Experts of a small language model.
Training: a variant of Muon for the experts, 314M tokens, 4786 steps.
Below are experts of layer 6 (counted from 0) of a mixture-of-experts language model. Rows are named router (the router's row for the expert), down (a neuron's output weights, with its number) and show model dimensions 0-47. Each number is 500 + 50 x the weight over its row's rms, rounded and kept within 0 to 999. Numbers have three digits each.
After each expert's rows: "comes before" lists some tokens at least twice as common just after its tokens as in all text. This comes from a sample of Wikipedia text that the model never trained on. Tokens count by the router's weight.

# expert 67
router:553487506506457478565418576588491424426492460491511527584486426447467567604481536450428435469508497453468414529552553516529469506524561540420442
down0:436492474495478469507502455533514456433551528521456466539528402375438525579504513524508475458504422560515489374516553457502426455501472565498435
down1:484488428530551505480572491563475477482513450542471522508436524554465452512414407550452602538487506476567414542488501425412476569472557501476575
down2:498542438637541535436477398525554501516543550472537522421551662544449546452477525499477572498501564532576467609486405494522532532497442546548506
down3:513496486458568487541449498514436526512559502522499621494489514389545492417451554449385536500409517494557551561605555558512574485518486453487520
down4:496534526507481430422435501465416576474503511395502508516518458572451567488540452488538409418424543427484493450616496621538510474470544522454543
down5:518476448498497611417494497460481542471502428393407479422540538464473503516490440446581541529478383560575551456433549487470546624497473557600467
down6:530514537579520522436504501492538517466529460508549461479513552513475549559415427527425575512492459525470501518490483450508509405533371512453582
down7:452478485474425540492517509423460522472534505443501486415467525415471419516434526567445499497523515527477421410516529463434477571612489471491598
down8:471466420483493529497549533462494567425497595480498477519475473440435422476528457417459474536590535493515571451512506440490558549545643476490568
comes before: "the ", ", ", ". ", "but ", "his ", "including "

# expert 29
router:535505538497448443560444558572381417494474465465577515595522419435480539553555535558425491425539519426435425553559554497443433519515567557427415
down0:507563568488454519553461453493508465524467559518402414485511539404532423538478498416418487405436482530509523607536492501554590497484459502437515
down1:439423548507524502510424526494511491575460465450526537480513454550552516542425577561419450484550543473521534499465526435475494570588537445486444
down2:568474475577531551610508458459489564496532422533478485486518523489534578587491564463516489459447559571616459470475509433458576565499496525507504
down3:519598476469524467480450357440526471581527500519519534530429488497495518491457460551501452484465567556488488524480482439476473419509445485448449
down4:372399445442498517543478560496520527491497457422434522459434507549428507521479506407497551476501551438522460545412519487503469553478525364534520
down5:544548519550507482451425537467481457477447482482489391466524499481522524409589494516429526488529515431446414490495511488510591413549459561606473
down6:447519451454419537522537399537536500437503499550549433488459521512554448579425503569560482489499516541500459626487446577516495525515612519531480
down7:485435521537450557525527523525592466516551523615523453517598515577478421493459492498577495478564481462486489454480477551523427532484499559534411
down8:480539490575575446567496497415503505428556502523516514565489464501418474564524428473571530497500445462486564656492472523515490507478507499471531
comes before: "| ", "0", "0 ", "1", "2", "to "

# expert 45
router:482479502428464504545476499570407453410486459462500563585510494468497535493521523530491394491550489452396434586592575554420425575491489550479436
down0:500478546532510518517501515468526506558573497428562406467507467531473465533451520486543459502566607487452496512469463492483523523515531574575515
down1:545458646496477531498453529483517422474573528525556497482500459468504433462571462533480441496564441527469452527482591536461501503417426460541537
down2:498534486507416551483515495555542608558530459438503497441529471440463467451491409557462439571498479483553426409535579509457454536517519575474492
down3:526525531512483492529540491531614563483501542557580517507452488569577503536417532512522429575469505439514500493512542601451492493444561423402630
down4:427525498514463554478509460566570469488506396492539570530392531493524579529491495501408539501481503497503552527461571589512497419493528526441540
down5:526521474481540487396533345547499512464515430443519487460512541504502558477548471442477528385506477539578506524523459477497550480458523555505535
down6:534516562521539478542480451477374589494452525473465440511491595551461480483525599572505489483455556475515517471574553487420525471464474523467493
down7:464476493464546480568516471457586460466513507507526458519465412491547582460446453555541497474531433450431424560461540434483535560551580529509425
down8:479542627453439442475491516456510572545508528499452468525500542531522427444521408486585457474506504507438535590479465464459528466600525470608528
comes before: "| ", "The ", "\n\n", ": ", "In ", "York "

# expert 58
router:569430508470449423530493576564398440461473428505498596562501431493424533499480544455436474458568524460417460581580573540432449532481494524514400
down0:604496521416442483558439490530526524554531496593436395425547474478606541442472498531507565562472552544650511524511553513532495523519554476492555
down1:497514455513521474544523591514491465464610519454515496621468570491559446519458544390506511442521515469530503453528517534566477551515511448477466
down2:456524514588499471519565665444522473528524466495551459472470520460497584549431505461515474532487599551414535503513511475375576572499475515577459
down3:456551422511522573448536461480509518548489444532499523482484493501418505505488441493487348561517527419499470510570451464474462503444510578457520
down4:461576464505429557508473493483478379551614480526489551495527501522411530575506508539487538533374502493499478511470483539492563378550545544458542
down5:553532584484553465521486540508391487452453522465542459532537493472524505484485499490465506476484536578538470391507550536510519459563581473515581
down6:426561462443546511509497517463604575474417440541605492517504493542497435440522516578596567539511526496526461478493488435453501538530444467559470
down7:514438521508524428487594550461415532535524546511541598558529575494511524542480440411505544550422492507452585511484575548426466455474554564484607
down8:483430540494585403373549489484475508478433548424424473494437544495534565524514519491427528487492450482486498584508505555556457413478465564541421
comes before: "| ", "\n", "\n\n", "|", "–", ") "

# expert 73
router:512490540423495422509497545541405497468547475454510561532484423462481585571515531467415454488550447493423402514577592544436400561520593538500394
down0:545521395541500551481540454469456501447502585526495472512524514546514483494534445592428416546531518450481502476559532548507436468537518502465466
down1:479546512558538461531607431452586499536461368502505412510566546577525476491447456471507517507528487487490507360552436437460486545612491511470515
down2:564556520468475504531532505508422473550531537525465486490491493437492472451416470481468483456515499488474550519468572538520457523499465419468587
down3:418563500638485446476573479524487508499445494547484499447481505461567438534461537501566444458515576421437502535511523581472487422431502536514531
down4:468460467493423489463550566416455506472567437421503435463577554503457419514492560440575528570490486466599482443432473465527465528490463441479486
down5:503421424488433491428505497446497526458476472491477469515566530508471490475448463453501520533561415391465488404490590505506539522475514412533457
down6:402536534530532506522503526527475460501516443507455434574545544536601528537574423449473469445582541547427556503458574448498542487459478434541441
down7:482439567543606552542587482510446502496382483458436436518472485528580498522487543532421544552412578525523515492531613468527396552596496510494467
down8:585414532508539418575499478469465513436569527465453556407527591446542509391479464512529446507464562466548486485473538347561626461490572403522449
comes before: "- ", "| ", "3", "0", "2", "6"

# expert 5
router:503450495494436422583401575558441439437447444440513550559454413465411587499537581462444423473566536428441398566527560544462455543584548475444414
down0:513473416463461521473487523422461521451457421503547518509520533516498458530489520512449402472540416426494481572530463495443538493570435468513474
down1:509481485512527552480485472446500507476490597503410482511471436563406614445473436482481537502511530579454392445557462398538484436496448484516478
down2:505489511472490533470447486491493508491570371524435494430491520402572535375506468542429571479509589490544430475456481383444471526482434469508468
down3:480510451495513468537445492492492564433417450482572514535540615559504496601481406540475446471429494429576404415493504574461496561510534471510498
down4:517407562454548504469506491523486511500428441483490511409430517512524589479564485556604485467437554477462450398446568510516472439394475552505456
down5:558447511427478544484512500511607473545567470486472457493581456519613472469416497463519549582524451396482525482495444502491431457448456553538581
down6:452489461556498434578439475493426499549417543524510352491615435511535485536494457551558444501428624502549493439477454521508454426422566503503490
down7:560484558458508442429566483467582516536469460497517520471522603509499436439513514516465532438537538533430490482527526500475426473428428445506530
down8:518528501591458536521591491499496551518527502522525483467536498570458540506479438498414442325583505464499479515487495659504482538535567537516464
comes before: "s ", "| ", "|", "% ", "– ", "0 "

# expert 68
router:550476579496499460585432593539496454410458515475552549544463464506455572527517574437461439493570587417501494493551525532459459508507527505446504
down0:458586383572555490452531501484420523578481475465449413454518499483510402479590568484506519471552511451571513566553478474542524561427433411530432
down1:486498499520585456470526482471475486493574461503408529549546498549522449553542493540557603440579335504520524542530522561543472539459411541573453
down2:593552460455420585558502469594464559475528517596529486456470527433484479537561514487465447502502514564521479495390527602504482547432441470482496
down3:503442514464455598492448494425571558459539478521473479521482517505493500529444443439577584518481560476571504506404466459507511514539396497566544
down4:445504486457507496524513562427439533508609538503508495560595515572523444556507527527559433501535474487400569494497449490359563589565470390469480
down5:526516479589587542546483454456537541526502520444543506555497593448527550545453495467487465482503543525541551545498482480384480475520530526483472
down6:533499578550431511606460527524442379520509533509399600399527547447526382421494520507576440508587505507519443534457567485542471563458531467398576
down7:475471467593662477427460427464528526504502538571491564537456504557560457489487439492514499533636532480570435494474496449461442503472484495532457
down8:560509568521466454474541492488528508481536481482423482451484489511508483518505457480590414523525554486449563534447494492393459484504539472509435
comes before: "| ", ".", "|", "% ", "\n\n", "″"

# expert 41
router:500430576500474476508492536585492438495459451424567596508465455447454573554597535480470433405558528430435396505528516514506414556464536504469504
down0:448440474510451485436463437512476524545489528504462489617505555518439390499510500495439517476505465533501563460519430540550482543513500495591544
down1:477516532418456472513443635493437548501530448498493455480520546495470530428602507499440501496516512537504529543491586546496505519514552453436484
down2:572433535472506445479621539520440514558492477467522497403539525511500478356537515421559474580558492555550510510550469490509506532485438512475473
down3:429511476420569526493443512479460506424542412505424476469403572485476583476432501499429527559478564526510496468563446425505474516440470542536558
down4:426485535510452611480545535464512541474550489483528445527520500614478445462477537463499538469386472499517430494512459524441566633473558515477475
down5:490525548478464496555608518430495446535421419468411365535508497514356547568497433467454451533442502476487499477552424585556528488500549514467572
down6:450481509541610553513502541444489501474497471500630633421514519551420417505539487573474486444490553536472414384413502519524457575536557450506411
down7:486439528536513496572480437454527530519538609523487588494499545597569440541474462488531457486429579500563371504473437591474509543644556494533499
down8:626528534555573522472533470455493547541480560502461498412545458433566509441459458498550423376494566462484509469428457471505474465483480497500500
comes before: "the ", ": ", ". ", "\n\n", "/ ", ":"

# expert 57
router:536444483454468412521422546550488433413534447500552591528499507512425504510554578507523423468534499503507435555568542546423415525462554448459469
down0:464475586510448533580537415428477476499569540592505500569529441358491441535472456469488545434508464487481540487476506407483536526460464530523476
down1:468491544444469504491560546536481418427525467477541475554478475493517451555511585443588555550585536534496493536593519480446476485470493484492478
down2:585561515501435523474478485504400487521455578441504426453571448431424475606507542508489474446560495440499483623482388479474526465521464553523534
down3:522570570461443526480531528489490586537509463510521434575564527496417540596560512493628439437502530435496535597518508552568623519505549429460470
down4:473548553506470465512441356478449484436560474531523577460542544562560572503550524534554522508540524372505427497579519464523578591500552441493546
down5:420456564461538561517568513408530441493528448518570400459589511480481504498450506405480550492496467482482548443485404494554438525385478494483489
down6:417434444466554482592517498458435538517528479556484495437426503513510432486400417472468498576554496527485552494576496499614531412507514465416581
down7:446523456447514561577547463533444424396609459519425595367513544455535487498397562542473466590531413485598519443516527492532548511567544526522448
down8:474557657473477537547424439513476438521523481479614481454504435382511389583398553529492532433461514566536526525417451404488506477550458426509545
comes before: ", ", ". ", ".", " ", "; ", "-"

# expert 62
router:574491611502460418509427598524436466482437521475490525526427441479405523602573565545495466504574497460445463531521537561413418576530518423461447
down0:480452570485568487562444497549510536557422532552539490526531501476497426521409536472494497547465529535545570557580512547443532582456493500513517
down1:524552474488486514474549453557522543463594456439443455476488556573564583564498496480470466403422490511549429564439492569527504495527484410489457
down2:492465475458504508498521536559550616481473413533502427477486535568461533504535550429448538510467487522485409527484497458553440479559537459536466
down3:513456526497512492461541513528479404432509479491521477484492435548484466593482488402292496465425606510467472547535383522402502456462484502518590
down4:488548532503592474511512509419379491531432542491523537536534524532473584493469483527489443538532539402511486539451542470564460495504528437461627
down5:551542461454534502545588461360579467433508512438571494562530529530374521543541477550543506470550513465614627500506399545487564478426513496492493
down6:510494506556558506515499518522485467517532558507547536479497566496532398513494538412519477465523535512498537420492590431492571498522440469585564
down7:458573516564503466526492560580553478539412382511433508491547460575403501533543524537499483497524568474474511484496533477580516466517508519524454
down8:542520436502573561536596408588492553516594513568509419374440454592584532483453374426503530472427472480569479461537528481527522534446461558456620
comes before: "| ", "|", ".", "\" ", "–", ","

# expert 28
router:478529497452508422559461527495403416452468455479558508510477497385496533537538565534415497476557560464486501557508496529469435596511550450508466
down0:517541503481525531489501553474590612538514502518544567491475503431529525417563483558424468564521491494506490498432467553481541430476522540519519
down1:428401514491561465437474466410435536478534564514512513549478569494559496601477454498616496508485549529537415435501458487559417529493533523481570
down2:519437523444457547532518471476495498437549435520477467433620535407552491549529527467581494540509497471458428491441516471378495496467519497429506
down3:487421393489484553481543489471574415537564451496500519498496493501465524457554481481366507504499503442551458435458431420504511615548560474452440
down4:535511519555538489544418457473487445522506479446522402493537533559577473426526568375520497487490519410491410467446525555545535509566556417508590
down5:513435423554528450541577568529555535489508442487475558582514491454584511447546462524485522461566451575489511559427513513549462626488429399464525
down6:461543542454509545419439480511507478550659523484504456486520500533511467443530507452422506484440491440455465483486494483582518555494390468553523
down7:487477470599495574546535501499484435494457557463521541449466570554648477486448447560386531585603531533436406490513546469596434523529640568530448
down8:569492436505504485461457502445454517549509473510495547406555498561464532478426409459476527486436465474422503527453545509520531484610458550512558
comes before: ", ", ". ", ".", ",", "; ", "'"

# expert 10
router:514458567467463409523414523545408432456479507490496514499443409456512568575583497507419403442517480402412489554529546560496404590505507541485466
down0:463511427453524526600488538476464574516514465512577490491456500468573549507445481416607557484477566512498516467556473518570460506557486502500375
down1:533493511473468505547481531502493603448478557503551554525479460439499549447474477621480487502578440447572526419473487548480543503451469467433442
down2:503542524634527479494404454544561452487443526449555530488451593516489458474486449488513449550511540520537487412455609500523409559501477554550585
down3:512491500511598524485505494527387532558553500512458436498556505557502458442427561439461533619526509457489597442549614464580480431425564497482532
down4:525495455580434464450495455539419480531567465551453530539468528471462486532441449569495434491459569553544496579552517542520572498508542540505508
down5:531520486493495546490570477522502571584459494371539445554469490500460532477511530562523536458467557426428366554482545497504476508487472437458526
down6:500547487482536482418473467569460454503517500456475528467462466515482415526579514498489577540465457530475530443474436503567520555452575500582507
down7:471523595496564511484450438499425568558543455469515484426533529512574477500485513563509467560494575497464467440472528408547522520589543424541456
down8:538475500482467431516530483522486541615463544561503538467564547520459420429529453497500379465418470511548559484497466452460536458556461573466498
comes before: "| ", "; ", "–", "000 ", "0 ", "/ "

# expert 92
router:574451555442498469585412597562429414469480505396575543505426425507444550581519593423501497494546478433473428520585547588438432576522572532503450
down0:504502535610523562576542527525607503467552460499419485490486504486713458457508535429573467585471526479513516541505471509560483450477568480463509
down1:487499506490431554556543545464468571538461572458513486483486524544507522479497518504500537488501548476547540536461461555488575472482514501520438
down2:464533470491428493528537494527489543555497479578409491485475516440573620525484485496525608548476509556536495544535454529561425409569451460546439
down3:484485512442481336500563511497465623457483457547384584550530471565554547462513582469463528460507516578445405540447516486497420362466466476492457
down4:391534507531497528589431479538540425486521554541454491428487483545553512512545464480607464404448453538561479476504505469512448414433488449516523
down5:563616534566478418462489479482466427506472524547497473461497479536544584508382442428416595400490516489394430493542473492545416560596484458527563
down6:431549535527495516453534491540473474467498536510447492540388472517475572484514454540602435389634519514503453497484470440463513486477475551557473
down7:516400465502478571525433468479456543468416481552541416495501502561505498482501502558542523495550495477534517375524545544504524478573467466455512
down8:478564549535457550511544440542523494515554505560404501421497569495450525450452388640524456532439493468495545547514496483571542433449454477492511
comes before: "\n", "s ", "is ", "201", "200", "was "

# expert 13
router:484471599453448427523472547501436432480446493515514509564445442504413588585547537454426446504577487431502423497529590554456474543518546466494448
down0:456593436555516540421498453504475583470423527507566488447430487489487524540531479467570574463545461514462525561613556517501438486543557522529495
down1:563491537448520511526476421509527472485492451474453482516502516420492427547512562472401482517419540475529574512478478492606545507447558327515463
down2:424563615395484504579470459449520495471456576610580500528477509505496437530442520528517498487428538490479590456520449484477566515492450425503457
down3:544539440551542612436523448534517513466430503394497496512503481577505531623501516426525538467457527452519530509485513522501569574470427586519478
down4:502532471463557447507497494424494459504477495491526505448538470555537565523466450415475559508500455585381573452538499492527431419458535575457499
down5:491523463499437539494519571483460507459585472506453508587586525454478398518529523536503542591471571465421440439555523507521471433481515568495453
down6:434516468465590473495521547483542544563495543498542503499544565589506501428472488526564471564538574515485561488539458510463476471510565470411555
down7:521529532471484450485545545491499409415431414422501532457455424522516537518516441445511497485410505531511516481444487447434466565507495512501474
down8:351482493456505482562498464351462469495473498507484515580502496507491481567565460493426482570548455396548487442546378417514497441401530478523472
comes before: "- ", "\n", ".", "|", ":", "″"

# expert 30
router:512432540459484429563420527531437425485493443466549520567480450463470573533557554548489402478569492472423442544525506508487476553578554468457467
down0:487492541535474473523414482463528441549539389461518554452534561502529441572459566500455431506508537472485475549451416530496484388543504452496409
down1:503489444481529505492493534527664511543613483486542504505479462461474521411489496544550514450514459618535586540486537409494558450432469506511410
down2:548520496490595496448552461478471472467564478418518494582526632490484478437467533514539477540567494450581524424451574445532486531490501472501411
down3:460497614529504535460461494461532495522596492568538391480496524519526539468529543583491499479516490549489455486492475501424498551502412496514570
down4:448501514539522467491557492427544449597587501432498523582601486524507393548475473587523433461509445516590492557578433486465534478540501528570522
down5:526498460494455474528526537492580559517483445582542505539509575509465552472546489556522425582551547447481440467498442510501462514480407461532537
down6:495607453529556469544506497566543452495609452472504543433499576498572575571483445464628469550447506511511458537544483482433465521480580493471514
down7:521572460489465483463541520613516453451485531479502516472551437488469465584613357456480486470568464496526441461541462523477542457504518441555516
down8:480420568499466565473490538454592532463528479480474463466413391486454449495607448523477498471521465520455572448484464471548513534476443455467483
comes before: "| ", "(", "|", "– ", "N ", "born "

# expert 36
router:549503530508468470539476537574411436403455544442531539527489489467504515545512559491434459507610507470492466501523517529425474500561492523475462
down0:499473504477523501396503511522580495456561502492555480524534553434496489476482422541553493486510443510525547419451446422601477430478434545551538
down1:542465468572379511490505517467468532575458582507546457457511531423564523452489511431516464539536526528426407431521466419457405509456507443579498
down2:500502438418629492447464447498561564476494516525367443511542514484574454531540492458592492473471490437449503521483424453531507468455525452455475
down3:440509411451593448476490462535546492464501509583462489458505558491513443549498448474560426443511437619516472461444403460432509490445472503540483
down4:476526528466497456559513481492515497553572587503476504545519516554526501516415455558525585491505490549503467574569471522484506534605587618434481
down5:577404482530524537601534493485410529546489480531543452446485529559434500459489465482397515559492479469506505494455538471543519422539577549473456
down6:452620486491492497476448534399479485488596492483553515455584567447566546443481481483512533452525400421483476542515497461524523457632427465577477
down7:483508459515603541544505548536490545547582425506520488612552615543540421511559465548597548581517430509539517444504508534622414484505458504549498
down8:503520533579438529488437488490544424512409452526461532461474594677528463424428502490525503489581517550520382428492535493523474543492497567571562
comes before: "\n\n", "| ", "- ", "The ", "In ", "=="

# expert 70
router:551483509449508494516456536595446459485449499472598556559422486471429519567568574504470437507592453419433448534545529568440480543525555506455508
down0:412491482479463484478461496385545539562398469527492546469564373573575466518503505534479486578502522527443479317511527456529524535501472549480485
down1:510504519471459515517546486432531571514512532427526383531515555384593367501445535526534505453601560463483466506458535544557526472496454452478503
down2:537519488538494462397526513495431460476497453548477528483545512478502514469499459536521504563555460610541406470342521543489492564473646397518415
down3:506484540530482482443461410376594474492457602567519521482495489472599441471518482526485424483456550429464498604465473435416417575529532549584505
down4:510505484470484469520471479467514521439475536446477444472566500451548528459558519513597374585437461448526505526536483466417520505457555475444468
down5:460514496516491496509471490537438529415495499525473545547515493466407517471440490489530508581476465550572439460511444557433511479493437484551618
down6:521521497461614527510505542439418454563425475514495484498473499422483475464383531452457591479491457440542507409495537467448473576497418525577442
down7:541500502500436515446539511472536490507540522466492503524515464525496568431390507551492478549437518460499546532453414462517495459448469614491444
down8:412525454521429475470416515519423499638416513510547457506473539540435532601486515440522519542511502538474433470504550497494426504514426569563458
comes before: "the ", "of ", "in ", "to ", "for ", "with "

# expert 85
router:515459527488450431517444492553424445418437455466511489562478411472445544552518494529438416508548555489440427596538553508473480489495517553517494
down0:475593535466511488546497444477560559479549473438590441511488582454481505505520637592472472565579495528545472528476466420567440445500537604550430
down1:523647532562558397469522485441588522577543441539419498415508477577501500517460491456450509577479453479439434570475421436607540422493557514538529
down2:579513529447502587488491479470455420551509478512534517519496439471530475479539556619590448384497552471372561478474436477542543512480552450426496
down3:571521489562535530524485508525475587419491482451572423469498535480585558574458531495524458457526525523528447474438506442486466468433499430449477
down4:505524483448543477534590538414477498458503433483465493473553550511558470524420557406577509504481503486489503540439625477540523525453441481488474
down5:549511415562563503487490473447520440584522560537433479449498525484513463579538444482563456497446553479485489526488448522506467408521501556527512
down6:546505447648443546487575549462619521494456492507453451483473561359475512498527421504506498479490587537484595444396436487490489525492454559517462
down7:545502489508479556547502419566476348484537474503518434377500477493454420528599461563494505484560462470533445531587573553480501530495561518435429
down8:532463529505505563527491505525567512459459441427523499495580501484434520398528542565600461516498526516563542467479470428603481539545476531467537
comes before: "\n", "- ", "|", "a ", "/ ", "an "

# expert 43
router:475507484469496451508429522514435490435445445495553531532493428492455516578534552575428500526565414493426408542512580561450506492557573553465423
down0:490382459453534471558511495473571502443582403421428538504500516450536579449442500560462496478445515449475429438461483479561463457497462489527455
down1:391467385425471508507504482447515509524632493519520574492442537476420578521453494578422541440567469559540474507444441436508388543478449424510456
down2:507485493435389471512503532512539433495476587490527515424539447523544416485528508528529600511530505533473495510538491470501405532493510481386532
down3:481521585446433512546509497460417410551612586533553462535529549457433548578496585470492472492514568494448541486509433479524488492614536574522413
down4:503477566470438435506571502494569505536495463547567457471494554441603577563528555454403508532454496570494446553549486490537510487429553464498527
down5:485464496506531485524555516482529567545544552576523454440582495468535478498466504460508422492499564491589490477487527485521555450609544494421498
down6:542411484539611523456504456450488447422495504500463513481446518500557551534461488540514544447507491525511619539447515523428448566515517502519506
down7:492478486539404449554479516533558489508484540455378602468526427520543499479540354497458593486488515490458469503491524499475497407433529522466509
down8:555600484553497452499504541572423414463423419527563567529493466559534455535493551497477530395465526474478395465516541510427506541574449503489508
comes before: ", ", "and ", ": ", "in ", "===", "("

# expert 82
router:507499553457443481500407566545417437427419474516571565516406433499435572551523513488400459448483564474476453561581492517406480543395508479460438
down0:483577556484533576451475516469431508503347587480532460528500538576499554444546498418577474505631514541462519517456465427526442557548486486482524
down1:469615607473564486496529488483416516439491514506466489408562577570505622510553494456522505479544487515556576511485453472500474509548570467520488
down2:487519530505492499439505462521447578493456507464561474625513572482473480539479591497488489476432493459524495460516497456449481528588554471486525
down3:534572532574495472459510480552556550418523479486506442463574509538585522559513487538518549536488492478494564561507446505503540503541534494478529
down4:479477529555613489552615601475522527466454420547449533469500539515506403495497500494477504538507545444517482510466571444532489523472488481526506
down5:524516560544479494458465469452453497524569544482442461560418507455449504572466385495524550460483494517445539553489512554523418491452543560556560
down6:514435437446528483494570492465498479505456498495481425599497481471457489563531559549573513467507470472441515467507556577465482463490469609518587
down7:503498429494559468408481442442591433492406527474571520549487513492468455401520527497442486548459560438492451371460531498497607472575541468491510
down8:536534491552469494550642489495443431432521507483537513496501542423544501464382518542503602482505504499464534556582475483426561484497570506548569
comes before: "\n", "\n\n", "0", "5", "3", " "

# expert 18
router:540494483436440430519418581591479472435520487470598528562503419482425514557534548543491500461535518434444428524550539525406434539513518537443452
down0:502471501421538586473478550439582451471543438543423609502457456491508446418500375428452524542510419572571570519475478412452416531413406454435516
down1:519561508519489478464537556518493637517486419522457534534438522561596394507482566563433470512480510531637530477409561503457567472549466508504466
down2:505427417440389414485538516479489543472514508536529469497515489477506576538515465532533471519459461461511470523422627455554537520443529468548442
down3:499521483504442552571448563494543437443574536446512472560532432502469393452449558501524525511552485483494393539569428518489452453509606394504514
down4:475481536417499546459519417519531526491451455450468480501479480456514488573499507475469421511461514499520438531531497555490462581553562596543492
down5:434498524501500538422499444561512507499484540483484514511494617555506497369496419463577541463530429462566512599565453463568592500492454501538486
down6:478433547353527471466555404526471385468588585513529517445519503555417465411485530530446477526509527521588558465428469566528467534632475490464559
down7:517518634513515551540367458580589546523485540539579476575461499454463482494435496435460548444492508527521498506500562564435464540521462494488438
down8:485506523544574474476486519528536523540427494497429471361501597440497477594485501464525497499602535560500439461481488538568593528487539586587571
comes before: "| ", "\n", ") ", ": ", "\n\n", "; "

# expert 61
router:497468513471478478540476540597467487502502474478536528532483495518531494496617521538486465515477476511533459568489530518500476539409539389447499
down0:555559466516533487434528452487499495514584601502520454550563494472501522552527493432473516493592479587528486604449482519472455493441567450595497
down1:488505565514533447412524485595502442599483427439440441415462486474595446542477444394494443501499469424542495461509451507447598518505537554529440
down2:471523523500466510505536556499431459492550462469620532565554437536520527470511500407418575580464516571547535511549570480517541480567538552483518
down3:477406569498487502508412486507548568532547560544465542497481562483363544455440453503392485511539460491549458475444477528397435518493526512645588
down4:453509482433366613489461509509557617557500452466472418519572467468508486565450435560475422452544588496538391527424552503456423611545512563492493
down5:453526592521504422541482484498480495442493461479486516507528472490447482390547549506518477424490523462409567466456452482500480507478474425442490
down6:493479468549485485495479478476539493545450445468446464383568493551403419502525470507490481520513548453531480484531523452525452453460539535455438
down7:403528504507526464563503499517567524584522541566443513460477516504490574450452545460538477492432550536481479422395489564551560531500425519581493
down8:500479451538490494501528463516502549587523585537507476456599549508507564453481551501560553553433527460500412466466457483561461535517521464539544
comes before: "was ", "(", "is ", "and ", "has ", "had "

# expert 17
router:498436481405520447490482496487406387450579514454535498562423515540510528564558565445460501424534379501483466490515533518501465489593483580513491
down0:407379500598474511524457573447508449538527492489453474526448482632433579513449431551578517501475532564499424444546514519494443495603512507591466
down1:519456604452536454504514498653589515538575508523508470513450505572479500522529489496430610553496424457490504606408545527434411445430429483463453
down2:527523388497473511564446504523566627511474523509541515517533541556481492493437463603490498424352456554530489488528516483513494512462407560518448
down3:543568464551419586451570440508515501471460492563642466616502475470556488513499485564528486492433456551446644445429473517517547527538455485456560
down4:462457571412422529529514503580556506462493528495423427411594456480501440526501439532509346495531505395500523480432425455382513537445483467513540
down5:494484617592441558446452484500552520476443552507481580486473422513534509474365486441438531426502417470516487565480505589468489487476587549425624
down6:507568534499607566491504453471545450520556512473442453538551470464522462524522500566516456458503517407495483544484513439474510575560392514495528
down7:506535508602463438534546473439591464620487526526548585580459452460526428543446492474456509465494530479469504541513449585500430438518407479491539
down8:521494525541443548502554483527480492470440491495488531466634568587473528436461498525588530505483449533487483500447513468548577576568534484399490
comes before: "to ", "in ", "the ", "a ", "that ", "by "

# expert 90
router:510445494460481499551429530586452456482476451473527534583504464472458523583489553440444457468528486492469449601584522508477448581555506449442473
down0:482456574452495459573481476428553449413456410531523456429492438483472437539484469481510493600619435446499517446618614497480450461536579480477404
down1:444427473574501517499540574484531515504546438391487588464376543545410470462533444480515488492475511579568523546467533485553567547494473459475502
down2:499593512570513499442445477563555498553550493554491590501546409484458549474561480481506524643469469547482576576391511522581509528589480541422523
down3:449495522477402505600467479550450618479533477530484458480514448502421477576414510550536530470545537550511572533568485434534442508525553526460499
down4:575440365490516517566524449465600610486607536535567449504476553524476511540544551498433551474447471540492483472468486595501546467424518569495508
down5:421500528507587472518507420514541459502539416465455411448511455405537568419544449466467537516456504550530441518532519488522514557490421505532520
down6:469561433482525528481548448520464459458504464493524463492488460507595516499423527517498464516475490522474504433494548508415417463505562410427444
down7:432432598534519469388582465531505475448429501514508565546551518440469532435455522556484503526468529512479456506515534512563457602424506572498549
down8:572500466436614613529578476431526551490485432431457453551431589503515507451516503448508530456420453508542474477498531487593541488492532568511454
comes before: ", ", ". ", ": ", "|", ".", "He "